Weights of a small mixture-of-experts language model, trained from scratch on English Wikipedia: a variant of Muon for the experts.
Below are experts of layer 2 (counted from 0) of a mixture-of-experts language model. Rows are named router (the router's row for the expert), up (a neuron's input weights, with its number) and show model dimensions 48-95. Each number is 200 + 20 x the weight over its row's rms, rounded and kept within 0 to 999.
After each expert's rows: "comes after" lists some tokens at least twice as common just before its tokens as in all text; "gets" lists some tokens that make up at least twice as much of what it gets as of all text. This comes from a sample of Wikipedia text that the model never trained on. Tokens count by the router's weight.

# expert 13
router,211,215,198,184,206,211,220,217,190,199,201,194,192,163,172,166,195,191,259,228,204,207,181,170,196,204,205,220,190,184,204,195,220,199,187,187,170,204,187,211,206,209,202,199,225,198,201,181
up5,222,219,252,209,199,219,233,194,197,175,220,194,183,184,206,230,213,224,205,198,209,195,173,196,221,204,201,237,164,211,197,204,175,196,213,175,210,193,222,170,193,196,195,229,231,175,211,191
up6,201,227,237,237,149,217,167,170,201,196,191,226,207,189,161,217,208,213,211,215,191,222,212,201,202,217,205,208,200,216,184,209,204,219,209,199,195,206,208,204,225,189,201,175,191,190,178,220
up7,222,207,195,208,199,186,171,186,181,225,177,216,184,206,199,200,199,181,217,184,209,205,176,184,203,218,171,185,193,203,212,227,222,226,211,196,205,201,215,207,179,170,192,183,185,177,184,190
up8,198,165,198,211,202,201,189,209,178,215,210,220,183,252,211,215,192,195,178,162,208,200,231,181,235,235,194,227,230,183,200,201,211,216,212,215,222,234,202,222,197,180,208,184,185,168,201,214
up9,166,181,213,199,210,178,216,171,161,217,212,207,205,204,181,219,198,174,169,188,201,180,236,128,160,181,168,200,216,214,186,186,186,179,223,191,207,181,216,180,169,194,208,226,237,184,204,221
up10,220,221,143,222,174,191,201,158,160,221,181,229,168,212,196,206,230,189,213,179,213,178,179,192,200,187,196,177,207,260,194,195,175,183,172,190,202,205,204,194,180,226,161,174,234,225,218,192
up11,191,230,215,213,188,190,197,163,194,253,202,231,211,203,222,183,209,161,228,185,212,233,191,203,210,176,196,204,216,227,229,200,179,185,185,184,229,203,214,218,217,191,181,193,176,219,211,202
up12,200,234,202,241,179,235,202,211,242,186,196,176,205,208,223,223,204,184,203,182,146,186,186,176,221,209,210,172,169,185,236,180,218,236,182,211,211,206,210,212,190,211,158,189,187,164,177,191
up13,188,224,192,220,178,233,178,211,228,157,210,187,183,202,171,251,207,234,203,215,190,170,196,200,207,190,206,169,178,198,205,215,211,169,205,168,226,196,177,200,223,188,184,190,212,221,159,201
up14,195,228,191,183,215,209,227,175,193,177,206,201,224,154,219,217,192,178,200,211,186,198,213,252,200,208,185,181,185,188,203,196,224,176,267,197,210,222,205,174,198,241,181,188,219,186,172,183
up15,197,214,205,214,175,198,210,181,200,201,240,183,177,222,210,194,184,196,198,180,224,187,211,193,196,245,223,168,185,192,227,200,233,222,218,200,191,193,239,182,211,195,198,198,215,225,200,229
up16,193,177,216,216,254,196,188,181,230,183,202,179,195,144,229,170,164,217,212,218,221,237,185,177,195,186,202,221,172,172,174,195,224,184,215,165,193,225,202,211,173,234,192,236,221,211,243,200
up17,261,239,216,204,221,229,170,219,215,176,198,218,211,193,167,186,215,170,229,225,151,201,197,158,187,156,186,205,209,190,213,208,192,214,207,199,197,196,223,213,199,215,226,218,217,200,214,189
up18,205,176,192,183,210,229,215,196,207,205,213,210,214,162,213,203,187,191,169,196,216,217,207,196,214,197,191,205,197,177,212,208,191,201,184,184,208,201,154,224,219,187,194,218,196,157,211,164
up19,172,149,204,231,190,181,201,206,192,200,190,209,182,223,193,151,192,218,209,203,246,207,165,206,202,193,191,205,197,229,175,194,207,173,172,184,225,191,237,197,215,180,189,211,185,175,251,206
up20,189,210,199,168,192,178,201,195,191,219,233,212,175,223,177,225,208,204,194,220,202,177,178,197,215,220,221,198,186,207,160,240,196,195,209,205,210,192,201,204,221,178,184,179,197,173,194,230
up21,247,195,179,204,209,198,179,195,176,210,188,207,195,208,204,220,179,198,237,163,181,214,165,180,201,227,188,195,242,198,202,159,209,219,195,215,191,207,198,230,242,193,220,202,212,202,159,220
up22,204,204,200,172,189,178,167,186,192,215,196,171,231,224,190,198,207,190,196,215,219,192,189,203,163,192,236,237,209,188,189,210,215,213,200,214,209,256,169,188,211,207,174,197,212,188,217,188
up23,167,179,211,195,182,202,205,180,202,213,214,199,203,222,207,205,198,216,207,207,196,189,205,240,217,207,223,169,187,217,189,174,191,232,231,170,205,180,181,243,148,166,196,203,177,218,195,176
up24,177,185,200,182,204,221,192,196,170,185,206,180,227,237,169,213,218,200,223,227,200,220,218,213,198,201,170,223,209,227,191,181,221,179,156,192,162,216,202,217,209,236,192,202,189,199,193,210
up25,239,224,214,228,249,168,260,223,193,166,215,184,184,204,153,195,205,209,196,213,188,217,202,214,185,190,206,217,184,196,190,164,209,198,176,138,209,187,176,206,194,180,196,219,202,199,227,188
up26,194,229,171,196,211,198,248,208,200,207,203,235,172,186,207,187,225,196,206,162,182,191,201,176,230,211,178,183,177,187,205,203,214,185,189,194,153,190,221,195,176,196,191,211,215,192,173,215
up27,216,186,188,189,223,199,176,161,231,235,171,153,223,190,205,203,152,217,234,199,212,187,197,243,173,189,227,200,226,199,194,192,229,240,177,210,178,191,211,183,198,233,191,208,148,213,222,211
up28,189,185,183,238,236,215,212,211,175,177,171,200,202,209,239,197,205,231,209,167,211,175,238,238,194,208,181,228,212,214,201,191,190,210,184,194,220,208,195,200,212,200,193,178,211,157,195,168
up29,175,206,228,167,183,198,208,229,178,180,183,207,199,232,214,236,234,172,177,169,249,198,207,217,173,186,211,191,196,175,225,203,220,215,204,174,210,189,186,199,221,162,231,198,213,213,221,241
up30,209,247,198,186,195,207,205,188,153,184,229,192,188,168,187,203,212,220,188,208,222,203,197,168,172,215,185,189,169,204,197,215,226,203,180,191,207,216,195,181,205,214,231,191,205,196,203,206
comes after: "\n", " of", "'", " in", " for", " to"
gets: " the", "|", "'", " The", " a", "-"

# expert 4
router,209,229,176,210,202,183,222,208,175,182,193,202,226,209,142,190,205,210,197,184,212,205,137,230,233,198,175,238,196,197,204,193,161,197,170,201,216,197,204,214,175,186,177,183,217,183,214,183
up5,188,210,234,226,205,201,188,167,224,177,197,203,216,182,204,238,223,164,199,231,188,210,220,188,257,202,209,198,209,217,182,209,170,198,177,213,213,199,211,219,188,215,231,186,221,191,212,212
up6,197,238,225,179,177,212,194,177,189,188,210,223,199,192,153,193,226,187,197,206,195,195,211,224,212,213,220,214,228,198,211,183,173,199,200,175,200,219,209,191,191,230,218,228,238,228,191,228
up7,215,202,190,222,210,180,156,212,198,209,214,190,210,251,195,191,202,231,199,185,210,211,176,214,206,178,213,179,188,188,185,208,205,185,176,212,207,196,210,218,207,199,215,205,222,173,165,213
up8,213,205,201,171,228,173,234,249,194,173,221,167,204,226,213,199,189,215,203,158,209,203,204,193,217,186,205,207,165,202,215,167,183,199,221,205,207,168,239,178,186,195,203,224,207,196,160,183
up9,212,167,210,189,204,193,202,177,219,191,213,178,229,203,203,247,207,190,196,200,229,212,204,180,203,202,182,187,192,185,205,206,204,208,190,227,172,215,192,216,206,222,233,195,201,212,201,190
up10,230,199,192,184,227,155,190,211,181,171,208,229,185,220,219,199,207,178,183,187,219,191,235,197,217,231,193,180,209,197,189,206,169,226,201,197,194,221,197,155,200,172,206,203,210,174,219,241
up11,206,210,194,211,197,181,222,210,189,194,201,177,163,215,202,191,202,154,205,204,192,184,209,236,207,159,207,224,198,202,231,198,152,219,185,178,180,213,169,213,209,207,200,165,198,179,209,206
up12,204,170,201,205,219,232,210,223,199,225,206,210,215,208,225,204,229,175,239,180,222,175,180,181,211,198,197,195,197,220,187,195,182,207,190,189,211,191,219,198,178,207,203,199,232,172,206,187
up13,198,206,199,198,175,225,192,199,239,193,202,228,178,191,227,186,190,176,153,188,210,210,220,213,240,197,184,197,172,198,216,196,229,213,192,185,197,188,179,210,184,172,172,211,169,223,206,220
up14,232,184,206,226,192,158,167,189,191,196,183,210,202,208,222,232,193,190,200,212,162,200,204,208,184,198,168,182,213,190,157,223,219,232,217,224,181,170,212,192,207,220,183,185,222,209,220,163
up15,188,195,224,184,178,244,214,174,197,151,198,226,201,198,191,192,204,214,195,202,185,197,218,198,210,200,201,227,193,179,205,192,207,177,189,224,200,218,170,197,155,222,207,216,211,187,204,242
up16,211,171,182,221,183,180,216,181,183,183,181,187,229,180,206,178,199,170,189,222,217,203,183,198,212,237,218,176,179,181,189,213,187,181,208,178,205,206,180,206,187,177,211,217,217,228,204,165
up17,169,197,221,232,222,200,221,192,188,176,207,177,182,160,206,199,220,178,165,221,210,182,226,201,212,151,215,222,182,205,196,196,236,218,191,219,192,210,222,201,219,234,199,197,211,191,228,201
up18,216,211,232,203,201,189,195,209,169,189,186,205,186,190,204,216,197,178,224,156,186,180,201,212,218,176,170,212,209,215,184,219,159,191,191,216,231,224,218,169,176,182,210,197,212,194,176,243
up19,209,214,202,213,193,198,191,194,185,195,210,174,200,200,220,187,184,184,198,177,226,177,192,153,197,219,188,211,209,218,233,241,158,185,201,204,219,204,219,188,187,204,225,202,190,198,204,229
up20,218,215,188,208,228,226,201,196,170,196,189,199,210,200,194,170,205,191,244,183,192,201,217,205,196,250,191,208,203,211,197,196,215,218,169,193,201,163,204,182,196,227,191,186,198,200,223,203
up21,231,183,222,190,190,195,220,187,192,175,239,175,199,217,198,200,185,226,215,249,201,251,202,208,211,169,191,200,189,211,186,202,197,184,168,193,218,178,203,193,155,195,211,244,193,185,212,159
up22,246,201,162,205,201,212,153,206,190,223,217,164,215,187,154,172,174,227,213,176,182,189,242,222,186,218,191,202,198,213,179,216,234,197,206,191,213,199,223,197,169,241,193,219,222,175,184,166
up23,186,211,219,211,206,211,211,231,194,216,195,180,194,195,176,180,215,221,216,193,190,235,178,192,175,166,225,237,203,223,191,215,207,231,177,187,206,177,182,227,191,178,203,194,124,230,237,235
up24,186,176,226,211,177,192,193,161,212,228,209,210,203,164,193,158,179,212,219,243,239,187,169,195,221,228,183,213,212,217,197,193,196,201,195,169,213,201,182,251,197,181,191,216,208,223,171,177
up25,202,204,179,159,223,190,186,206,173,165,210,183,214,177,200,159,200,213,221,202,189,178,204,179,220,212,172,212,172,206,189,172,195,202,199,189,235,218,175,209,203,227,193,198,178,222,199,183
up26,203,215,215,242,175,212,237,181,220,195,210,182,228,200,218,208,175,205,224,181,206,190,193,236,205,188,211,170,175,203,201,198,219,204,197,202,201,241,196,163,196,201,240,206,206,182,175,166
up27,201,211,214,198,193,210,191,178,230,205,168,200,193,206,207,186,218,209,211,223,230,215,214,196,238,225,202,218,203,215,188,199,197,176,192,214,191,219,223,176,218,206,204,235,184,241,226,207
up28,202,225,211,186,189,209,210,182,200,189,235,205,190,202,194,213,175,196,186,215,226,183,190,158,184,193,187,235,180,222,221,189,168,198,191,214,187,235,208,171,231,171,197,207,204,165,205,212
up29,192,177,235,181,185,214,172,224,214,192,177,198,188,184,183,227,207,138,173,214,156,200,180,209,202,177,191,232,222,207,216,190,178,173,212,186,188,181,198,155,198,165,194,211,206,189,179,244
up30,193,161,213,237,201,182,216,192,182,174,179,183,227,196,216,210,234,221,209,215,194,189,214,223,189,230,196,216,201,209,211,195,185,205,201,208,199,214,165,237,191,229,188,179,165,210,205,194
comes after: ".", "–", " |", "=", " in", "|"
gets: "\n\n", " in", " 1", " 2", "\n", " In"

# expert 5
router,180,219,202,210,260,199,194,222,192,175,209,192,230,184,190,162,198,195,253,228,229,185,218,199,196,182,160,220,180,189,248,179,202,209,199,194,212,223,200,214,148,186,242,163,218,234,203,171
up5,230,195,167,224,185,199,207,168,213,194,192,226,206,207,241,199,207,216,215,201,180,186,192,210,202,196,214,185,193,191,182,223,178,198,203,181,193,175,212,180,219,193,249,191,206,178,181,194
up6,196,219,196,193,180,201,215,207,207,241,226,204,204,206,217,215,229,212,196,177,224,205,188,165,216,196,230,183,185,202,197,210,191,196,173,252,231,187,214,212,207,197,192,237,193,176,220,210
up7,218,203,239,239,191,181,213,210,214,235,193,238,189,210,194,224,198,196,205,233,199,195,221,212,193,196,214,204,211,206,147,195,205,191,196,179,180,197,222,201,214,170,191,183,163,206,177,214
up8,197,222,192,189,211,206,164,238,215,181,232,237,181,205,182,190,213,200,206,218,203,198,210,188,211,226,231,207,167,201,219,207,211,219,218,214,221,191,215,212,168,207,202,178,215,210,198,235
up9,186,204,233,168,206,186,183,207,178,208,219,183,198,198,176,223,172,221,168,183,226,194,168,195,213,191,190,205,251,176,218,174,231,214,201,219,181,200,194,226,205,202,214,193,234,192,185,193
up10,198,198,171,198,188,190,209,194,216,209,181,177,168,220,174,188,168,186,205,249,189,208,168,211,173,223,212,178,202,195,197,187,207,203,208,190,168,219,210,216,180,188,161,184,228,194,212,210
up11,210,183,183,252,174,229,235,215,215,208,202,218,205,221,196,196,200,196,237,205,222,183,223,217,203,210,190,197,201,180,209,196,208,214,244,211,225,233,203,190,208,198,172,204,208,200,240,245
up12,219,216,188,181,210,182,195,200,175,215,211,167,185,195,204,212,177,229,206,162,223,184,204,213,176,208,151,184,178,188,189,191,217,147,167,206,172,215,227,181,168,186,194,210,226,192,177,200
up13,229,210,185,182,184,186,215,204,174,224,186,178,189,215,190,226,211,226,191,226,210,180,208,208,203,232,184,215,182,221,188,186,197,199,200,187,174,197,190,190,197,197,178,199,215,171,192,204
up14,177,197,188,171,187,196,176,237,185,199,183,214,193,212,157,222,208,176,229,223,213,195,236,202,177,175,191,206,200,203,149,225,175,200,180,181,192,218,178,177,221,193,170,233,218,194,199,183
up15,191,161,192,206,186,197,206,183,189,211,204,197,261,196,218,176,194,248,274,173,213,206,191,202,235,209,200,201,229,170,189,235,216,195,182,211,184,237,170,197,219,185,189,220,203,210,199,225
up16,193,188,181,183,208,182,219,164,200,229,203,197,223,207,206,202,209,176,186,209,184,218,220,183,212,203,165,201,197,190,196,197,184,178,220,191,212,233,207,207,196,196,197,245,189,198,209,206
up17,206,209,214,208,202,168,209,189,191,198,194,161,179,189,185,200,210,199,160,189,225,221,209,241,217,212,202,196,166,227,176,201,245,192,189,198,186,167,177,196,224,201,183,205,202,216,203,197
up18,176,203,200,224,190,192,214,218,208,180,200,185,225,191,220,149,166,232,228,172,245,182,198,195,160,198,197,222,229,186,198,205,215,208,211,205,186,230,212,190,177,192,189,216,186,193,200,184
up19,211,210,163,177,183,189,180,202,209,205,223,206,217,205,184,211,185,191,228,222,169,177,236,187,225,201,179,206,202,211,182,228,168,204,185,208,176,216,203,173,214,233,210,207,208,196,241,179
up20,203,231,175,225,246,181,226,205,242,172,218,188,211,195,222,173,187,224,234,186,234,174,235,233,186,224,204,179,215,208,207,201,211,179,216,212,169,197,189,202,214,221,186,187,226,180,234,168
up21,219,213,185,201,239,201,191,216,202,214,212,160,217,212,194,205,201,238,165,200,201,210,221,208,215,190,174,211,194,198,213,206,191,195,248,231,225,205,209,192,173,182,201,161,208,217,195,240
up22,192,190,179,212,190,198,178,179,173,225,193,220,195,212,184,180,240,220,207,217,192,181,194,224,202,231,204,201,229,200,210,172,232,176,240,207,217,189,206,210,199,210,200,247,217,237,212,181
up23,227,193,199,194,186,186,221,176,195,197,186,174,215,200,209,188,178,212,165,198,194,163,235,177,176,173,176,192,247,224,171,183,191,199,196,174,186,210,205,179,194,198,193,182,194,220,207,191
up24,196,217,206,201,192,197,184,168,173,205,182,215,211,194,204,182,206,193,189,191,220,199,178,198,170,219,231,192,211,163,183,187,191,202,208,225,196,167,189,193,222,178,205,149,204,199,208,227
up25,182,193,190,235,220,210,189,202,220,209,216,208,248,179,202,212,221,189,228,208,189,183,212,189,215,214,222,219,152,222,206,203,198,194,190,204,219,223,201,204,206,176,184,190,209,200,209,166
up26,206,182,219,207,229,214,233,171,161,222,233,219,198,223,184,222,203,185,190,207,225,201,202,197,198,205,202,193,154,209,264,215,170,194,213,198,194,179,224,203,198,177,207,177,201,223,209,142
up27,211,178,207,192,197,175,201,185,208,192,220,201,184,199,176,219,212,221,187,196,218,208,214,202,219,184,172,235,191,195,203,216,170,191,184,224,185,167,192,222,188,203,193,211,217,233,182,210
up28,216,209,236,201,214,214,224,212,163,194,173,198,221,205,197,208,154,205,231,193,182,159,189,197,198,223,181,205,189,197,194,228,217,174,186,173,180,176,177,224,172,193,200,222,183,207,216,188
up29,211,213,220,220,212,186,162,230,233,210,206,182,193,218,182,186,209,209,177,249,188,196,208,210,172,219,180,200,214,225,195,163,223,183,211,216,193,223,201,223,184,214,158,180,231,189,164,224
up30,185,178,209,165,224,179,181,199,212,209,218,183,223,191,190,196,204,208,196,220,233,206,232,221,163,181,227,192,182,200,240,222,202,208,185,185,235,190,215,193,210,205,187,192,184,219,199,172
comes after: "  ", ")", "%", "s", "\"", "0"
gets: ".", " |", ")", ";", "\n", ","

# expert 1
router,178,242,202,167,207,178,225,196,156,187,199,214,197,196,220,161,223,226,211,197,234,202,223,207,216,161,191,204,178,199,221,208,206,203,193,199,195,241,204,184,207,151,245,182,217,174,194,180
up5,173,192,167,232,241,200,219,231,203,200,209,190,202,190,200,217,211,227,159,198,212,167,217,237,203,189,194,217,162,191,190,187,207,205,229,185,231,194,230,181,188,185,205,204,218,236,203,192
up6,177,200,181,185,194,192,210,225,165,222,212,227,212,176,191,226,242,224,190,188,191,194,184,199,216,183,176,162,234,204,232,169,205,229,228,197,217,198,184,203,199,185,222,202,203,202,198,202
up7,234,202,170,193,202,192,210,212,212,216,212,222,200,203,223,177,214,208,220,197,194,219,207,170,209,192,184,198,170,241,192,207,240,233,251,189,201,215,208,231,235,211,194,206,175,212,200,198
up8,227,213,190,191,182,192,192,181,187,159,165,255,180,217,170,224,216,189,228,203,221,192,202,221,187,185,207,184,212,186,218,220,225,187,196,205,196,204,187,181,170,204,164,192,207,213,207,170
up9,217,191,208,192,204,171,181,210,164,189,198,192,226,207,203,221,170,214,214,202,180,245,202,202,189,214,217,239,203,204,163,204,179,230,189,198,228,198,180,213,199,186,174,211,186,169,183,214
up10,214,219,227,162,210,173,210,214,168,159,232,205,198,215,225,161,194,216,206,182,209,213,181,221,198,190,158,175,193,204,163,193,205,190,214,213,207,191,230,214,188,205,196,222,181,212,174,218
up11,241,227,202,179,184,173,206,198,182,185,202,215,229,183,208,231,182,201,193,212,205,218,169,208,195,244,198,220,181,192,186,202,231,232,230,220,198,175,226,186,185,176,220,173,176,230,202,183
up12,219,194,186,197,160,188,197,167,223,179,252,206,160,181,200,175,192,218,202,183,186,216,208,200,199,233,221,214,210,192,197,172,204,221,223,190,195,215,210,188,205,167,201,237,229,244,167,204
up13,190,235,202,197,207,217,193,209,213,205,222,173,220,190,219,188,178,209,219,215,207,192,176,201,203,183,205,216,180,210,200,181,180,208,145,184,201,228,191,202,206,258,167,201,199,180,228,199
up14,210,215,188,196,197,211,234,195,197,217,201,208,184,190,150,206,200,174,204,189,211,190,204,177,169,209,226,221,177,188,186,183,206,222,167,188,172,183,203,230,252,211,203,212,228,203,143,223
up15,217,171,195,192,198,239,163,200,196,223,217,178,222,201,191,207,201,197,183,234,209,192,211,186,171,205,188,192,196,191,179,198,226,203,192,179,176,148,184,237,204,176,191,209,228,216,205,187
up16,230,202,175,202,243,218,197,200,196,183,221,208,221,226,220,206,189,210,210,190,220,165,196,216,217,176,192,186,180,203,211,186,171,179,176,218,201,213,213,183,200,189,209,225,214,174,195,176
up17,210,213,187,191,221,215,191,203,213,213,165,210,225,223,211,229,181,210,221,201,201,215,157,193,212,193,237,191,162,195,220,187,209,182,225,208,212,201,204,196,204,215,188,188,216,198,203,217
up18,189,221,213,217,183,235,217,200,188,206,212,180,198,207,240,202,214,195,222,216,194,187,193,185,207,183,181,207,158,169,244,201,197,201,198,203,192,232,208,218,201,183,207,178,215,169,187,156
up19,143,195,181,222,188,179,196,203,218,195,176,211,250,180,208,210,200,186,197,229,204,245,216,239,197,221,237,181,230,217,178,201,225,170,195,208,210,180,233,204,209,227,242,191,210,214,192,193
up20,235,195,187,213,190,217,211,198,180,209,229,187,212,230,200,187,206,168,204,221,164,178,173,208,171,218,206,211,216,194,223,179,233,186,220,173,215,179,215,217,178,167,210,203,180,204,213,196
up21,182,184,184,239,182,196,186,167,204,194,170,211,193,174,163,213,196,224,189,187,187,201,201,188,201,205,205,172,194,195,215,212,178,208,193,221,205,204,171,156,240,253,196,182,232,223,206,196
up22,222,216,189,152,174,230,173,209,222,232,224,195,148,228,208,207,223,200,229,231,202,186,222,219,197,158,210,181,218,181,213,193,194,188,198,220,212,198,202,201,191,189,207,191,180,201,188,205
up23,212,167,173,165,188,217,235,212,196,217,205,208,199,170,208,195,224,201,183,228,217,231,187,174,185,240,180,205,153,219,230,179,198,202,145,184,214,201,215,223,187,205,182,210,174,194,193,240
up24,171,207,210,218,209,203,224,214,184,182,194,188,188,231,149,228,200,195,211,222,143,195,191,186,251,205,196,229,172,199,151,195,213,193,208,209,207,212,260,222,207,198,167,187,180,206,195,195
up25,156,195,164,185,199,216,200,225,235,192,190,213,195,176,220,190,244,195,202,207,218,205,197,199,159,188,191,175,156,202,219,200,190,243,210,204,218,215,175,202,189,199,221,159,220,194,214,220
up26,211,195,208,165,203,205,216,238,211,172,210,196,191,203,170,184,206,240,208,214,213,195,196,219,224,190,206,226,189,223,184,182,205,228,188,202,223,141,227,185,214,172,204,199,176,235,186,208
up27,232,169,200,218,214,204,234,144,205,177,173,198,187,196,221,182,197,180,225,229,187,198,211,209,173,200,203,160,194,212,206,190,184,200,215,251,210,182,174,216,195,189,176,246,239,186,208,186
up28,184,168,206,189,215,198,184,220,191,183,222,192,212,209,202,226,180,197,161,207,190,202,162,176,169,207,173,197,199,248,232,215,208,201,234,133,203,208,181,188,192,214,211,206,183,220,188,192
up29,216,203,189,200,235,209,171,187,184,169,160,207,164,226,220,240,205,212,198,214,173,167,186,206,202,171,192,255,183,194,196,210,191,204,166,204,181,210,177,228,177,184,220,196,190,212,190,219
up30,184,203,186,198,217,227,218,184,240,232,190,184,184,208,184,182,220,211,155,197,220,182,187,235,230,182,211,232,188,185,207,170,201,188,186,181,251,212,206,208,202,222,216,165,219,217,195,189
comes after: ",", "s", "ed", "d", "ing", "es"
gets: ",", " and", " to", " by", " with", " for"

# expert 8
router,207,211,150,209,211,212,190,214,219,167,198,229,203,172,182,197,227,198,216,237,203,192,205,192,193,174,184,207,220,205,201,205,202,210,217,169,179,186,220,217,200,175,208,173,187,162,167,193
up5,190,173,216,183,188,188,187,204,236,206,208,195,210,184,196,220,211,228,140,191,218,186,193,231,184,182,203,213,232,198,221,212,225,216,181,238,159,192,168,195,185,195,200,165,187,238,173,189
up6,201,209,187,197,216,197,162,203,200,194,166,169,187,212,188,153,189,180,216,177,215,185,192,185,208,160,219,219,233,198,234,220,210,208,222,206,221,195,203,208,197,202,192,223,232,200,166,228
up7,187,203,156,197,213,188,199,175,239,194,182,196,202,188,208,172,202,197,216,201,196,219,233,228,226,206,180,193,205,167,223,199,198,221,213,167,181,253,220,176,207,242,198,213,189,229,210,199
up8,212,217,192,195,201,197,181,168,192,217,223,217,201,167,196,200,203,196,191,220,212,159,166,208,211,212,191,218,208,196,226,186,194,212,201,227,211,192,194,204,220,210,217,260,195,200,197,206
up9,231,183,151,190,182,186,167,156,186,210,223,203,251,197,186,206,205,187,232,209,187,242,190,169,153,216,168,195,223,192,214,176,222,201,220,212,180,199,244,209,237,171,203,218,209,255,180,197
up10,204,213,193,205,208,189,200,204,178,183,209,211,193,200,198,187,215,211,206,208,223,189,208,199,202,195,219,188,194,209,208,178,211,227,186,198,217,194,195,228,192,171,194,192,193,215,198,215
up11,175,178,222,183,206,180,197,172,167,193,242,204,250,169,196,175,215,191,198,231,211,219,197,197,183,204,179,232,199,208,219,183,198,197,211,198,215,217,156,188,235,210,196,182,240,212,173,177
up12,162,190,207,193,193,188,213,201,217,206,221,214,162,213,186,187,214,179,181,197,201,205,221,190,186,220,204,224,165,191,178,171,220,195,174,192,196,207,174,208,240,199,223,193,219,214,194,189
up13,174,223,208,228,179,234,210,183,209,217,223,186,148,174,205,164,180,152,209,208,210,196,217,241,211,220,240,218,176,180,188,198,194,210,206,217,185,233,210,203,215,209,182,226,192,240,215,229
up14,163,210,213,183,187,182,216,186,194,218,199,186,183,212,204,223,206,205,196,216,225,224,215,182,197,217,190,167,211,207,199,191,221,184,245,200,213,212,208,220,208,205,222,209,191,207,202,170
up15,197,221,159,194,191,173,211,212,186,220,224,226,221,203,206,226,238,219,166,183,180,197,199,172,199,173,168,188,212,211,239,193,232,232,201,203,149,211,197,223,197,218,214,195,183,209,221,198
up16,199,204,198,197,184,191,177,213,213,203,218,212,187,200,182,185,171,158,176,218,221,174,213,194,186,206,197,185,205,190,221,217,201,190,162,235,183,219,190,203,215,212,216,188,191,199,193,211
up17,169,204,243,187,213,162,166,191,231,205,222,213,204,182,195,194,218,212,185,195,212,186,204,201,172,182,211,210,190,153,202,199,193,207,155,222,195,214,161,203,189,191,188,142,191,193,216,182
up18,218,192,182,242,185,171,175,193,222,213,192,199,191,198,205,206,233,204,212,191,227,172,200,182,221,218,200,236,178,184,176,186,186,212,161,198,185,179,202,184,208,211,175,188,222,229,188,199
up19,186,187,197,206,193,178,205,237,185,182,216,155,250,198,170,248,207,204,145,192,208,216,177,191,225,218,167,187,165,179,207,158,202,207,196,173,246,190,236,215,189,187,225,178,195,182,200,212
up20,203,227,195,209,193,197,188,169,177,204,208,183,234,199,194,226,181,202,195,237,190,221,192,204,188,207,206,187,237,147,219,201,222,223,223,219,235,217,185,159,172,210,189,182,220,225,198,217
up21,167,188,218,223,192,206,206,240,208,215,181,207,235,190,191,193,211,191,180,220,163,188,208,214,217,220,189,210,203,173,237,190,195,204,191,206,201,223,208,208,201,217,236,190,247,203,200,194
up22,187,210,191,183,207,207,178,189,242,239,174,174,189,197,186,206,198,183,187,211,231,193,172,182,199,222,196,185,219,226,219,205,177,188,198,214,215,247,199,210,166,227,196,199,223,213,197,192
up23,206,176,208,206,202,234,199,210,191,187,187,187,211,207,224,194,195,212,198,201,178,198,210,186,190,210,173,161,202,231,168,200,203,191,194,184,170,209,220,210,194,191,198,160,197,211,178,227
up24,198,171,224,215,212,234,196,185,187,212,214,201,227,200,202,210,209,206,194,178,175,192,185,217,221,183,215,226,202,216,224,212,248,215,149,224,184,216,174,179,186,202,190,170,179,221,155,195
up25,185,213,225,232,188,226,206,205,201,166,213,212,211,231,210,139,194,191,192,230,174,216,210,184,198,208,221,223,171,214,183,195,164,206,194,243,175,191,203,186,156,210,160,187,212,217,219,195
up26,181,179,194,209,216,217,186,224,202,184,224,226,206,205,193,155,201,201,179,192,226,196,186,205,163,193,197,190,161,189,199,218,204,242,197,166,192,209,183,221,192,185,234,177,186,203,185,189
up27,205,219,218,178,228,195,228,196,205,196,194,222,169,173,215,221,140,179,203,225,212,180,181,192,195,190,215,197,222,209,201,198,244,205,211,217,183,198,199,191,205,218,226,234,255,178,217,150
up28,213,190,224,194,214,209,166,215,204,210,218,220,214,247,222,199,190,191,199,209,238,188,240,230,209,187,186,196,181,190,190,223,168,183,180,181,216,198,212,224,180,198,178,172,233,208,177,201
up29,199,185,163,197,194,210,210,163,200,213,214,243,194,223,223,182,200,189,175,191,208,178,183,196,210,225,201,177,240,192,226,172,221,190,225,183,200,175,196,178,195,262,213,188,197,203,229,203
up30,208,208,221,195,197,194,191,195,218,199,212,192,224,193,215,206,177,203,184,180,204,165,223,181,203,158,209,178,194,197,234,186,167,228,209,195,218,208,226,206,175,166,220,183,185,189,175,240
comes after: ",", ".", "\"", " that", " which", " where"
gets: ",", "\"", " (", " he", " that", " it"